Weights of a small mixture-of-experts language model, trained from scratch on English Wikipedia.
Size: width 256, vocabulary 3573, 49.1M parameters.
Experts: 128 experts in each of 7 layers, 64 SwiGLU neurons an expert, 4 picks a token, a sigmoid router, a shared expert of 64 neurons.
Training: a variant of Muon for the experts, 857M tokens, 6540 steps.
Below are experts of layer 2 (counted from 0) of a mixture-of-experts language model. Rows are named router (the router's row for the expert), gate (a neuron's input weights, with its number), up (a neuron's input weights, with its number), down (a neuron's output weights, with its number) and show model dimensions 0-255. Each number is 128 + 24 x the weight over its row's rms, rounded and kept within 0 to 255.
Before each expert's rows: "raises" lists some tokens whose logits its average output raises strongly, later layers aside; "comes after" lists some tokens at least twice as common just before its tokens as in all text. This comes from a sample of Wikipedia text that the model never trained on. Tokens count by the router's weight.

# expert 116
raises: "enn", "en", "é", "ev", "ac", "el"
comes after: " V", " v", "v", " |", "V", "av"
router [165 138  98 116 127 144 131 125 114  86 157  95  87 102 120 112 136 132 154 125 128 131 117 113  88 121 130 186 124 163  98  94 139 142 134  94 165 159 174 105 127  97 149  88 152 143 123  94 140 109 144 111 121 180 112 170 106 103 152 158 143 128 159 138  83 131 125 140 110  89 158 158 135 165 139 146  94 116 148 143 125  98 161 115 118 105 128 133 108 162 103  91 144 175 138 142 131 176 127 151  69 116 117 125 118 128 140  85 147 113 159 108  87 110 126 116 122 135 109 163 135 102 141 107 129 149 166 121 156  83 148 145 155 140 152 176  99 138 112 144 156 113 131 134 114 119 152 124 127 115  97  93 156 117 155 122 143 120 107 149 157 133 156 141 169 148 150 124 121 132 106 130 153 125 112 125 136  87 152 116  92 161 154 140 115 104 150 129 150  90 132 117 163  97 121 148 133 184 109 132 133 113 175  71 129 135 107 125 128 158 162 174 137 146 123 170 103 105 161 133 122 113 136 130 152 116 141 113 125 113 123 158 111 157 172 123  94 107 137 157 109 136 174 104 176 117 152 128 165 139 136 165 110 102  93 119]
gate0 [139 144 122 141 114 103 119 131 138 106  82 113 117 124 109 119  88 182 163 122 147 139 127  87 105 167 101 142 124 131  91 133 166 142 113 130 148 164 101 105 150 140 112 136 161 151 108 139 157 143 151 190 153 136 134 121 114 114 129 114 120 127 138 111  88 142 174 140 108 140 128 148  80 112 129  97 136  67  91 108 153  89 136  90 149  94 122 148  95 155 157  97 170 151 125 138 144 146  69 124 124 131 109  96 126 149  84 100 142 134 164 135 110 115 122 120 125 130 139 163 118  58 142 124 167 147 129 131 140 132 138 108 158 102  98 152  98 104 123 136 149 145 155 143 181 124 140 146 175 132 118 143 132 147  95 146 183 109  98 119 159 116  90 108 193 126 130 144 164 139 132 136 137 130 133 132  95 115 117 108 133 110 152 179 143 122 117 186 169 116 156 162 143 100 108 143 160 164 112 148 156 116 136 121 108 102  87 143 112  90 126 119 100 142 108 173 126 104 115 108 104 140 121 129 111  88  85 156 152 132 135 166 149 123 134  98 102 159 116 104 139 119 103 124 150 129 142 122 123 123 159 118 137 137 132 128]
up0 [100 108 108 116 112  95 138 123  95 116 150 145  77 104 128  88  90 139 116 131 117 126 145 117 124 110  92 136  75 170 150 176 107 142 119 135  98 113 180 120 119 153 155 136 114 137 101 160 115 128 134 109 120 117 149 126 138 140  93 108 143 139 108 117 142 138 101 127 133 130 165 108 128 127 110 131 163 110 177 145 105 122 114 154 100 156 186 124 110 103 108 139 120 140 126 137 145 124 133 125 148 116 163 120 106 151 160 179 110 177 145 175 100 161 108 106  98 171 122 152 141 121 159 130 124 122  95 147 124 114 139 105  97 117  65 143 131 177 133 101  90 113 108 103 124 124 134 133 137  88  84 124 129 126  76 118 138 127 117 108 106 112 167 153 135 138 134 165 117  79 142 114 124 126 118  93 132  91 132  91 153 109 115 128 129 194 113 126 106  81 160 114 127 121 142 152 162 102 150 120 180 102 141 138 155 119 129 141 136 135 148  96 137 122 124 150 124 122  86 123 139 159 136 138  88 130  81 124 169 156 141  76 136  67 127 146 119 110 143 154 136 114 150 103  85 148  92  95 102  97  94 115 144 141 143 144]
down0 [153  87 146 152 166 105 130 170 127 137 115 176 131 105 123  95 109 133 104 104 111 161 141 100 132 157 156 135  90 159 111  91 160  94 123 101 162 153 118 132 144 121 124 176 120 100 131 131 122 118 150 141 117 129 104 137 175 147 128 128 157 125 118 137  90  97 149  90 116 128 113 146 126 114 124 153  99 101  87 133 135 120 154 121 141 145 110 126  74  86 110  93 165 117 141 151 119 101 123 131 108  87 144 132 135 128 139 129 162 145 111 158 124 153 130 128 165  94  92 114 139  70 126 112 129 121 183 154 110 149 123 165 104 118 131 114 130  85 149 119 147 122 127 140 133 145  78 170 138 134 134 138 155 124 158 124 123 139  98 162 146 159 166  98  74 113 152 131 117 128 146 146 137 123 150 148  81 166 122 107 138 144  93  91 132 117 141 161  87 110 139 133 101 147  91 137 111 142 136 174 143 198  97 107 131 148 102 131 139 170 119 127 103  82 151 102 167 130 136 144 109 126 137 141 120 155 155 120 151 143 124 161 154 146 122 119 152 156 119 105 162 145  92  95 107 103 140  93 108 149 117 175 106  87  81 121]

# expert 55
raises: " |", "y", ":"
comes after: "-", " |\n", " In", "Personal", "\n\n", " Occup"
router [119 139 126  89 148 190 159 138 101 106 139 112 138 126 126 117 130 119 132 104 132  85 112  99 135 128  91 150 131 158  98 111 121 138 120 115 150 155 134  88 110  83 130  98 162 116 134 106 149  69 167 120 131 154 155 120 114 147 145 157 146 131 147 124  95 124 141 131 124  99 114 159 130 137 123 119 159  87 139 128 153 147 151 125 121 108 154  82 110 172  94 130 132 143 149 113 116 179 130 135 106 156 105 131 107 139 172  98 133  80 158 101 104 151 157 125 155 112 108 163 149 100 129 144 154 131 112 129 139 129 129 131 131 126 133  93 126 143  98 153 112 134 172 154 113 136 122 122 150 115 130 143 181 136 174 129 135 149 100 125 134  72 152 118 123 132 101 158 158 137 104 132 122 111  87 136 150 105 124 107 123 151 146 137 135 147 151 172 135 156 150 163 134 143 137 131 118 171 149 144 114  76 173  92 168 111 146 163 164 113 145 130 135 153  87 141 140  88 145  95 130 103 172 175 120 167 108 131 129 117 191 143 132 122 122 113  91 107 146 137 138 123 193 133 151 144 141 148 121 208 156 107 143 137 135  97]
gate0 [124 130  93 125 121 147 109  98 145 122 150 125  78 124 139 146 116 122 125 124  98 110 103 135 190 167  83 141 120 148 126 119 160 111 111 150 123 121 100  93 140 113 142 101 182 159 138 199 139 140 133 146 126  80 134 132 160  82 138  73 105 144 119 130 105 137 142 123 129 151 107  73  89 132  70 120 131  89 128 107 122 131  94 122 101 111 122 141 135  75 127 132 128 177 105 103 145  95 119  83 110 109 132  96  93 115 126 146 154 131 134 105  93 153 147 110 129  90 136 138 149 143 165 132 125 157 136 161 113 150 112 114 177 139 128 110  97 141 115 136 117  98 110 129 139 159 145 119 131 100 154 151 107  79 110 165 143 127 182  58 124  89 112 140 167  96 101 149 186 136 114 101  96  91 152 134 106 107 143 125 135 117 118 168 121 130 125 145 138  96 140 129 153  91 139 100 127 148 106 133 154  93 111 132  84 114 146 127 162 138 144 128 140 156 129 107 134 128 146 125 131 136 128 148 101 108 130 146 113 115 129 120 166 164 146 107 131 115 117  96 134 149 168 111 139 151 100 173 160 129 143 129 164  94 138 136]
up0 [118 141 148 127 169 134 149 106  97 127 176 140 136 125 121  92 144 137 130 133 135  91 151 167 100 119 119  93 109 117 138 165 142 130 138 142 141 142 154 102  77 153 142  74 174 130 132  96  98  79 137 100  89 127 116 159  98 113  91 140 144 137 119 116 177 182 153  92 148 161 101 123 147 114 145  99 137 115 122 154 136 149 126 148  99 141 100 134 101 141 130 131 149 146 140 127 119 125 140 157 133 137 196 175 141 106 161 161 136 144 131 128 109 120  91 142 117 130 142 130 119 104 100 114 159 132  94 124 145 153 165 128 138 143 176 105 130 156 155 133 143 115 128 155 114  82 138 128 114 107 156 126 131 145 149 122  85 136 157 117 135  73 105  86  80 117  89 161 153 152 125 122 141 119 108 161 101 105 182 116 140 138 117 121 103 148 119 119 120 105 156 141  91 145  77 147 141  82 160 156 151 104 104 135 142 158 106 124 177 128 121  96 138 151  91 123 135  95 104 170 119 139 172 129 164 113  96 160 132 161 170 112 127 122 147 123  80 148 155 127 107 119 112 136 141 125 141  99 107 123 110  99 115 126 157 150]
down0 [113  69 141  93 128 131 131 189 126  91 128 149 167 115 178 127 136  92 109 101 111 118 121  87 148 154 126 157 125 106 153 120 151 130 128 103 103 126 147  97 106 132 138 121 105  90  90 117  75 132 165 148 159 127 140 137 108 157 179 121 124 144 142 115 139 118 133  92 108 124  73 109 135 129 147 148 163 135  90 160 110 106 121 163 143 118 145 143 134 145 140 135 155 112 156 118 147 177 156 113 108 155 148  77 133 132 136 151 100  83 123 138 110 161 150 150  99 101 163 129 133 151 106 117 101 110 139 125 145 111 144 164  71 148 115 154 149  93 145 188 124 144 121 143  99 101 111 155 131 111 137 121  96  95 132 117 144 158 122 137 141 159 174 136  81 139 168 127 113 122 149 157 171 131 150 111 113 153 124 154 136 115 173 140 139 106 171 130  98 106 145 152 159 128 140 118 105 126 143  96  70 148 127  95 162 129 119 131  97 136 145 151 123 116 148 124 162  92 163 142 132 140 125  99  97 158 141 120 113 108 135 123 159 113 145 124 143 168 132  91  94 133 101 151 124 144 136 134  87 116 112 152 143 123 168  79]

# expert 42
raises: "195", "196", "ens", "199", "198"
comes after: " |", ",", ":", " in", " January", " March"
router [113 115 148 102 131 165 175 119 121 124  96 137 139 127  99 148 141 145 124 136 151 132  87 129  79  70 143 157 140 172 170 143 133 118 145 104 164 138 145 106 179  98 165 156 146 126 142 100 127 116 176 124 100 152 131 122 166 136 160 133 131 109 161 107 116 131 126 141 132 108 151 115 172 126 115 133 111 107 117 100 144 148 155 129 115  96 131 134 128 156 134 136 163 154 135 120 155 164 134 144 150 138 101 105  86 118 123 127 128 107 140 104 163 156 160  92 148 146 107 110 100 104 116 122 148 139 167 129 150 115 126  93 114 129 158  92  72 145 118 155 124 116 133 114  94 104 109 124 146 102 126 103 114 104 119 149 134 130 122 139 111 142 171 177 137 100 151 157 108 150 113 115 125 127  95 117 142 100 145 115  43 178 170 187 105 117 149 123 142 155 136 121 139 129 125 143 132 142 123 127 104 118 131 104 122 110 167 146 149  91 106 136 150 120  96 122 109 100 184 101 160 180 137 136 125  73 153 102  92 143 135 136 123 113 138  97  69 101 120 146  73 120 123 126 141 115 110 140 121 115 149 104 134  66 135 104]
gate0 [118 142 117 111 146 140  99 106 160 160 139 136 136 128 160 119 115  93 124 173 150 156 163 150 116 130 141 121 177 121 116 170 134 145  98 159 113 141  88 158 188 143  99 128 103 126 132 124 146 146 156 114 132 120 146 146 137 117 156 109 156 119 160 111 107  88 140 121 119 131 127 128 159  79 115 131 134 129 114  91 128 169  97 104 176 106 123 116 110 109 138 122 172 137 145 123 158 114 147 157  95 123  89 119  99 102  87 144 168  77 167 127  92 119 135  87 156 118 111 115 146 142 171 163 107 125 145 126  80 177 141 121 141 138 139  90 106 125 127 121 116 151 143 150 112 122 148 168 112 131  85 124 113  79 129 161 150 117  87 135  97 125 127 135 132 157 138 151 156 118 124 108 114 149 125 145 145 125 107 124 160 164 191 190  74 107 135 104  98 139 101 137 148 130 146 119 100 146 114 113 138 106 131 133  83 109 115 117 147 129 154 105 119 102 125 125  95 110 149 128 152  94  92 112 138 121 150 129 133  75 157 154 128 125  98  82  96 129 122 103 137 124 160  80 150  87 150 120 178 128 151 116 152 151 133 156]
up0 [104 152 103 141 146 129 144 121 109 107  98 119 102 117 110 108 122 129 143 123 105 120 138 126  68  81 131 143  79 117 131 110 115 141  87 160 108 109 155 125 120  98 123 170 118 150 125 121 156 108 146 118 126 112 114  94 110 110 130 138 132 168 144 104 159 127 118 157 151 131  98  91 130 115  98 103 151 140 143 144 108  68 115 161 134 118 168 147 103 117  86 131  82 137 136 141 121 106 147 133 187 142 186 109 155  85 121 151 162 152 140 168 115 105 101 155 118 150 148 116 114 109 127 136 103 122  93 118 138 111 138 124 170 155 131 119 130 168 118  91 115 132 104 162 145 138 163 127 139 144 140  69 129 122  95  66 119 128 139 130 144 127 153 100 120 166 105 132 115 115 147 117 165 151 141  92 164 116 126  82 105 141 124 169 114 159  93 131 149 117 205 153 146 101  96 201 155 137 135 155 142  88 124 117 143 100  98  87 143 169 102 120 138 149 108 139  97 145 152 131 152 140 167 128  96 121 102 111 165 124 157 141 122 136 144 140 117 120 137 150 106 110 126 171 118 125 111  92 120 140 165 130 138 111 129 141]
down0 [ 82 118 166 191 101 121 102 154 149  82 133 123 122 158 127 133 141 176 152  62  93 107 134  94 129  99 139 123 121 137 125 133 134 120 144  84 177 138 158 127 148 131  90 127 152  81 152 146 125 109 143 129 133  94 145 157 110 144 114 125 156 119 124 110 147 115 171 123  65  99 105 143 155 130 125 140 113  94 107 139 103 143 142 115 123  84 189 133  96 127 143 132 118 133 130 151 124 103 138  63 121 152 154 125 109 122 137 125 104 125  97 164 114 160 114 126 106 127  93 121 158 104 101 107 114 134 130 135 127 140 111 120  95 170 131 130  97  79 119 148 132 122 126 124 155 193 102 128 141 159 102 111 128 143 131 139 144  92 116 145 123 124 150 149 123 157 127 123 147 129  83 153 144 179 109 179 122 124 132 165 151 116 100  95 140  82 165 148  95  66 135 173 123 153 153 130 135  95 147 144 126 173 120 102 145 139 148 164 148 111 139 119 165 124 150 131 160 114 108 114 159 133 151 140 146 100  89 109 119 133 109  93 122 112 137 102 120 136 139 141 112 104 133 120  78 121 134 118 157 162 121 142 138  91 133 108]